Experts of a small language model.
Experts: 64 experts in each of 6 layers, 32 GeGLU neurons an expert, 4 picks a token, a sigmoid router.
Below are experts of layer 3 (counted from 0) of a mixture-of-experts language model. Rows are named router (the router's row for the expert), gate (a neuron's input weights, with its number), up (a neuron's input weights, with its number), down (a neuron's output weights, with its number) and show model dimensions 0-63. Each number is 500 + 25 x the weight over its row's rms, rounded and kept within 0 to 999. Numbers have three digits each.
After each expert's rows: "comes after" lists some tokens at least twice as common just before its tokens as in all text; "raises" lists some tokens whose logits its average output raises strongly, later layers aside. This comes from a sample of Wikipedia text that the model never trained on. Tokens count by the router's weight.

# expert 47
router:490484479531543525465500517487484548530516532497462570529476466487465491508493491512482538502509514488522499472522497479482528467462514496522514501487533531492520505529453504515482482521520514
gate0:523486510506497481489478530511489526519546530507486494491469452503484506524501488463509519492469505466516462431480523478531500532506473504509511505470496536489510512522534527533518504523489506
up0:482465457530470473545470502580473497530474513477499536498516524492473512502492500497496502493502489489529457460508535496514493531490469512510548523479489551481498514514492515505487461527513506
down0:514524478496519514517508517501477506502459546535453540491517514510552530487466502525523487489480478473482491528486510489500468499530508513484506509562543525500503487515487464516471546498466498
comes after: " P", " N", " V", " L", "0", "3"
raises: "ig", "ook", "aking", "ever"

# expert 31
router:499487481466535503500501516479516520524533531473501521498502519463526540482515481540472504472511529454483502484501512507455498488489524501570502504493491494528477481549477485484474471548504575
gate16:503523510499523521520506549494473437485493514539511523513507483499450505504515503491471520502518498479551477507511466494488512478491473538530521468464507522533516476544516461479502503515477472
up16:487531458478475450508526464518516505491496529516493519512493486502519531513495504484478565491516502513517562514518487528498485460486467457483455533507469543465517519523459499518514510485531532
down16:486502465536534479478514470481457487513500507520523521513509507506476476523505466476492505572478493485475524494537522489426474457436467505508515499498469540486492504542513493486514496512522520
comes after: " |", " in", ":", " to", " of", " and"
raises: "ers", "ering", "lie", "ters", "ports"

# expert 54
router:499494473470517486529495517493474522542525479471485513503493491473485507491506473493485511453545493471482511471491511508511519504508520505607503507496471493489517483564422495497490410509526545
gate0:507532488556543509480499495458492500567481482509493503493491498526516498496555487528516508493468521514464518518503551499493470531515517527520511540476513491459511539456478529477486496466483451
up0:487492488485493511497488501492498511525514476494505536511484502540492538473490453510549498489491530517499532477467543505496535529528545489486482504485470517504504537477504518508498474480489494
down0:482498473498547483513488546453472510558472484510454507510480495542525556508477486496531526476504475515531463450530523489524498509512502507509476538523505494513523564511472478514524489511452509
comes after: " |", "|", ";", ":", " in", " /"
raises: "erson", "age", "enger", "ators"

# expert 17
router:486450481499508483486491529448492478557518535497501496535453490491518496473462462534478499499496488507498475491533483494503479479492509500534535488501516496519521482541472492484448485496528498
gate0:497498473489499426494488522475486538551501487470533482543500505503512469449487486505498485507522493510503534504527471481485513491482515488523498509459497498512471521466478540476503517520450508
up0:503467496456504455493454541476487460523500494475515481521507480504487482481483506470470542494495513524500522489527511474471515510516515496480507533479494496529486563499526517527444516509459464
down0:517540481507520524521473493486540482471482560444514439541457468511500498478497501504504501552508496513522474474477519415474514534447471468466498464526502504555491484474487485507524492464484487
comes after: " a", " the", " an", "^{", " is", " ("
raises: "en", "ist", "al", "ain"

# expert 27
router:486475472483530502476508521477518495487549509459504530479470477492483502486537445496493477510505527462479470477515544512485507466483533486523528459492486504513500484501471474501494491565530521
gate0:469521483519499514522468472486516515468512451503510443506524517446442485526529507440498498513520536488515479462513494516515500534502472507506500484502531504530441518516468493499470433494512518
up0:476489482533455493478521479470500478537465494511546472460506512521471493543480456533514459554516506497507455478522465510486526500479520518546524482488486518508493536497456485478485531514523513
down0:490531476524541491546469475531486522518481500503504506497507532512521504511427544529456482495512514489500498516517488460478493443536501506475487516483532508480515475493484554526480473487492492
comes after: " the", " and", " of", "s", " his", " a"
raises: ";", ".;", "ol", "."

# expert 4
router:451463481485513489515498482465522502516515510522490534473462482463503513541523482553489500521475531467497516465525517508479467461509520532561516448493520504516495500490517463484488462524498511
gate0:524505504504486532525477541495511465501507518473536455513508516491501500438506524518524525482462516501505496535458532506456511482524528523524479488474473517551466494489510497518459511486459544
up0:506515513499532510476458516503454481515465466527487544490528528461479541481499452490473496517538449434451513457525501490536501506512495433500540499453527482487495533503512531483508534485504504
down0:522514483523544484545501497522497442517477466487518473528510533517541488476445541488458519514495472497483496509501542521482531498503528485477539511455493499449490491504494494454470521512473547
comes after: ",", ".", " and", " that", " where", " which"
raises: " served", " retired", " died"

# expert 5
router:513445505509561456535515532480527519498533493495506521531494472487575511483496471509488546473485528498461504503483501493474521475465478517496465490501506531513473468507502466469485504495481538
gate0:502500495524529464520506474533472475507496462514490539504532507478490484512535501488472507492513491495453483478492515488505461549504505549509515513508520501497491480540442484495490508460520487
up0:490533520503481509510551489491504490509530503507472495526478522467511495491498481491502496501479494496550500533438520512474519536487500504500495508537479487466488482556493522535514496498523486
down0:505538480470484462498501515543510498487542461500537535486449503505503492517492517448484528521437464423481509490454486533468536519502487472482440467504489499469510465531494508495520532493466510
comes after: "-", " G", " K", " (", " g", " \""
raises: "ines", "ue", "ade"

# expert 53
router:457506482477475518469514491476511507519527479480504505522500509499473525533501477508425458508481523486505488482522509486477511494506507506598449456489511496525492496543498511479525486528515531
gate0:487473521513456501515465510489503511478480503502503543499582507472470548484520467498486506539535509487524472512503508524514489474491511473475523506513469487457461524483434493531517505502505499
up0:490477522539476518509481484472542560484482490538511472510441525454502541468487489520521431510534472506494516496473531515493502508484520508533520461484471485503511461476484511467504484525490522
down0:513465515501446495501474469491498520508473476502496430489461516472507502517514514516501434470503492478491482463460503489479525480488495510522512553475471502516498490432453523498519504510508524
comes after: " ", "1", "2", " (", " $", " £"
raises: "ector", "US", "igned", "isters", "enger", "press"

# expert 44
router:485482496490528462547502518477508550517502497500502492503504492484555511469520482503427510490479562510524487467479520496441499485471494528520517446492476498530503490541490491540499503508524523
gate0:498528489513514503532536493517537501515491559491524437495561511497470516485558469510472529498506495463507475486495513495522510531479510499500491502515490455543476470500461462547515504470517480
up0:496527466519516540496507560475466497450491516486490467531447522503552496502479523511500525527516493501469469450545521511512506524496502491450474470510464510479485534490488485483517502510485505
down0:470525525437480498500508475465494503552536478520458494443497528536499544550501500468518556487501514496513507491497488484511464487564474514505513542516533518524483518520468520519495442484498501
comes after: " ", "–", "1", " (", "2", " +"
raises: "enger", "igned", "ince", "\"."

# expert 12
router:465514479497535506470523515496495513507534505479521515484502525473503498506506456537430492505502548494496487463526541489456497484495508509531492459520508506542494535520503492516478496496533497
gate16:501478523530492472487525477455495526517498456461504502498488478491453513539521547504495490493521516493492516474516541511551494507533501538540476472519490511556481498528497510487460485462493506
up16:507512528510480526489439520479513456510456509519475488545483490483512510472503503476468549496519500501498500480507479505443502564497518528481500506481464532502506487467455506521470472500513495
down16:473500485489498501510456462541511503542451521501496480512492529497522535524495479534502483501520522541465506501508541468459521527508490473508539507538489490486511527527488502512535493507506503
comes after: "1", "2", " ", "3", "5", "4"
raises: "ient", "aine", "ements", "ement", "isters"

# expert 42
router:503468479477517475535495498477503550527509541476494476495502492463537518542511467543465518492509548508481507488474507485491538479479532498514474467524500508520488480498485513515496458540529508
gate0:496560526444492493503493501503513542525533509508472457528502522535485482521511477516509527487490492504491505457522512489482512531521479498495466483498516500528510484490487565468509530486528502
up0:523526475498530496503496519486462474526517483543510488516517530490517504522483516520463497495511513531516550477498486477502471513482542484473492504519482461515502496480495470512490496493455497
down0:563535496509484496480552506496485511506549458503489483531534547482515532532483520482504456463478482537562546534485490452472466504485531449485478526537508504506508517527469546509483455475500490
comes after: " is", " as", ",", " (", " with", " \""
raises: "way", ";", "ift"

# expert 21
router:470480497504525509476504532471498519517535473512493494478494494470488478514517496498464539487481544474474511487544536490483514464480530521558496488479501518504506437545506449442447514513484507
gate0:503511476495530464491471506484475472484557473462526465503521509479477448526474498503478478506536482477480505463528499523518479493506498547505528474516563554492462502533543483502494507501491483
up0:510486501475518446496506522514502462504520485505531496479539481534478446523499522504495534521544501514497502487504496530525499514482530547519518489505560551432495509536512533524479529530489484
down0:473466577533512490522507449479487501503463482543453499511471528478500528489521491440518504498497475539506530510503483499561516460494513506490512461484472500500520479516510501470520513502471487
comes after: "0", "9", "1", "2", "8", "7"
raises: " Conservation", "aker", "ologist", "ector", "hib", "ories"

# expert 9
router:485516517471525483487469530431484521505513544517446538519503482490529496512499481505494520456511526464471492481509558497462540455461502500567496499498511504535520491489445477491501487503504510
gate0:502488535520465520467481521515497521498487504502512507502499496483463480515503528490456480500500481488518484455476499542503517506446470498454554510555497483473495536510467511504474469502543551
up0:514506504467470507510485486484502515503466500485482489541534507530522488532496463496537533511512521503480410491501512492485531509537492507498516536493492547492492506535501478489513504535503501
down0:500490545485458499484482499500516503490516512451481490537492493502456479555461507502459505516450530496503467483465492488490536505472476515491481511473448541517501516515455504515518483526485478
comes after: "\n", ".", " |", ")", "==", " =="
raises: ");", "|", "\";", " |", "=", "?"

# expert 59
router:506480477489544510501473510489514513488525536508499495512451470453536519496539438510484508474501542483458532480486534478487517481484510503529492476503488478511500451535512440495491473535502490
gate0:529456463509509522496522464497511498512478514483503484511553506450538471491519478517507492514504503560448490490467500500531487459473503469510505479480499504519501490500513460451527506559549478
up0:493450471519488507464521469510492481523507528488502506553505525447515490466499451495501504548509500503494485466472521492491484472481535482525509523506526513545490503468570459473511528541533477
down0:490501487533448488545454508518529493509491467474485496496516516504452515457513515468499517486517468509533525506511472496508523530499449495426492460501496484466493499501520528516521562463493504
comes after: " a", " and", " as", " in", " was", " of"
raises: "ist", ";", "ol", "room"

# expert 10
router:501473464506507503482471521462490499547537511510493499488503498509520492470473448512481507477485497489476477468522499502476498457500541498508491461459499549504562484507454504461486516538478504
gate0:485495470537521482522502496493478496512507506511513500543513483513474524493508514531511541547510532513453541489542505465498479529470470508517477509512472479501487538527494517487501481488478529
up0:477449466473490502479466462500486516510509470505496470513509505520504489496496512452552469539493479485475511483524499488540485536510529518529502520489481551463463507513509501486463486470515518
down0:482530463455517493489475516532502505477525479496520503522477545522500479536448506507480518440485519534490459505478498535484486501523488504506502536500481504481518502479459530517449492506546526
comes after: "-", " on", " a", "5", "4", ":"
raises: " |", ".", "ing"

# expert 52
router:501478470484516488515487501445485569478508482486512486543486470464529493514511473552445510467455517496466497470481507520477479493481525466558472470482473536506519491522430492487464459524551508
gate0:473496472460504510495512476496462505468512500496525447501470519490508486511452505495496496500521499486486507483520521524479534514481500469504554458521558506518503478519463483458539515508548509
up0:486493530483517481543489479517475521481470532471495453471453485494519479499505489460480472501535508554498492483517539441478500510509465507484516496491504513511500482499474534480490493500521516
down0:534477505475515485494495499513492526559524451523495490539484495527443480530491486496520492501529496509439496514486508537526478479477491456457506515512541465497540539527519510544528492479501507
comes after: " ", "0", ")", "4", "%", "3"
raises: "\n", ".", "in"

# expert 37
router:467500472502536541484515566485466520492531520510487484500510457480524483505489488517479564514476553503465507480543532514484492473505533518544508483471513488495501485532513485463435502517483498
gate0:486468541517475486478523493489488517468505475491471508497491452481486503508482490509464491487487544473518518535503504472527442523528462506483514479466543503492516496551461469481497484496482501
up0:495497531548549516472511467462534503474474471497489509469501471504482535522461525466499497473515496494513496557514513478504487544527490505499534506472529471530491490503484482494485490521500513
down0:524467483535545473489532550452525508477481485499496495459492522465436502480528484525513496513501512478473465514481506478479497487561494483497510490484530475537445492483477501500481491526526502
comes after: "0", "9", "8", ".", "6", "5"
raises: " kg", " UTC", "acter", "sson", "sen", "duction"

# expert 50
router:519497469457513493539543507455492526483505507499504508457463497499479512524517489494495508485476517484488513451492505496482476486508478478561490518534492512487495493543480482474503440522469509
gate0:484540500502513581519501477464499528502549517526502520479515517509533514515478466549490491484495454494513523493502544481500500513528511471546534550506478549455519496521468510446487493507511468
up0:477498519486469436478466504497489475527455533454515463469502538457519483520516494495504509482504510509526483538516460469511518508518506522488491495529505497518502503474498534540475540487451512
down0:455498489500470500485445512494466502490451504478468495466503479493479468513544489447507496520502489496524516501499513503506530496501452485505486534507481506467514535520528512535537490509461496
comes after: "\n", " No", " U", "S", " non", " al"
raises: "Final", "aut", "bles", "ration", "ru"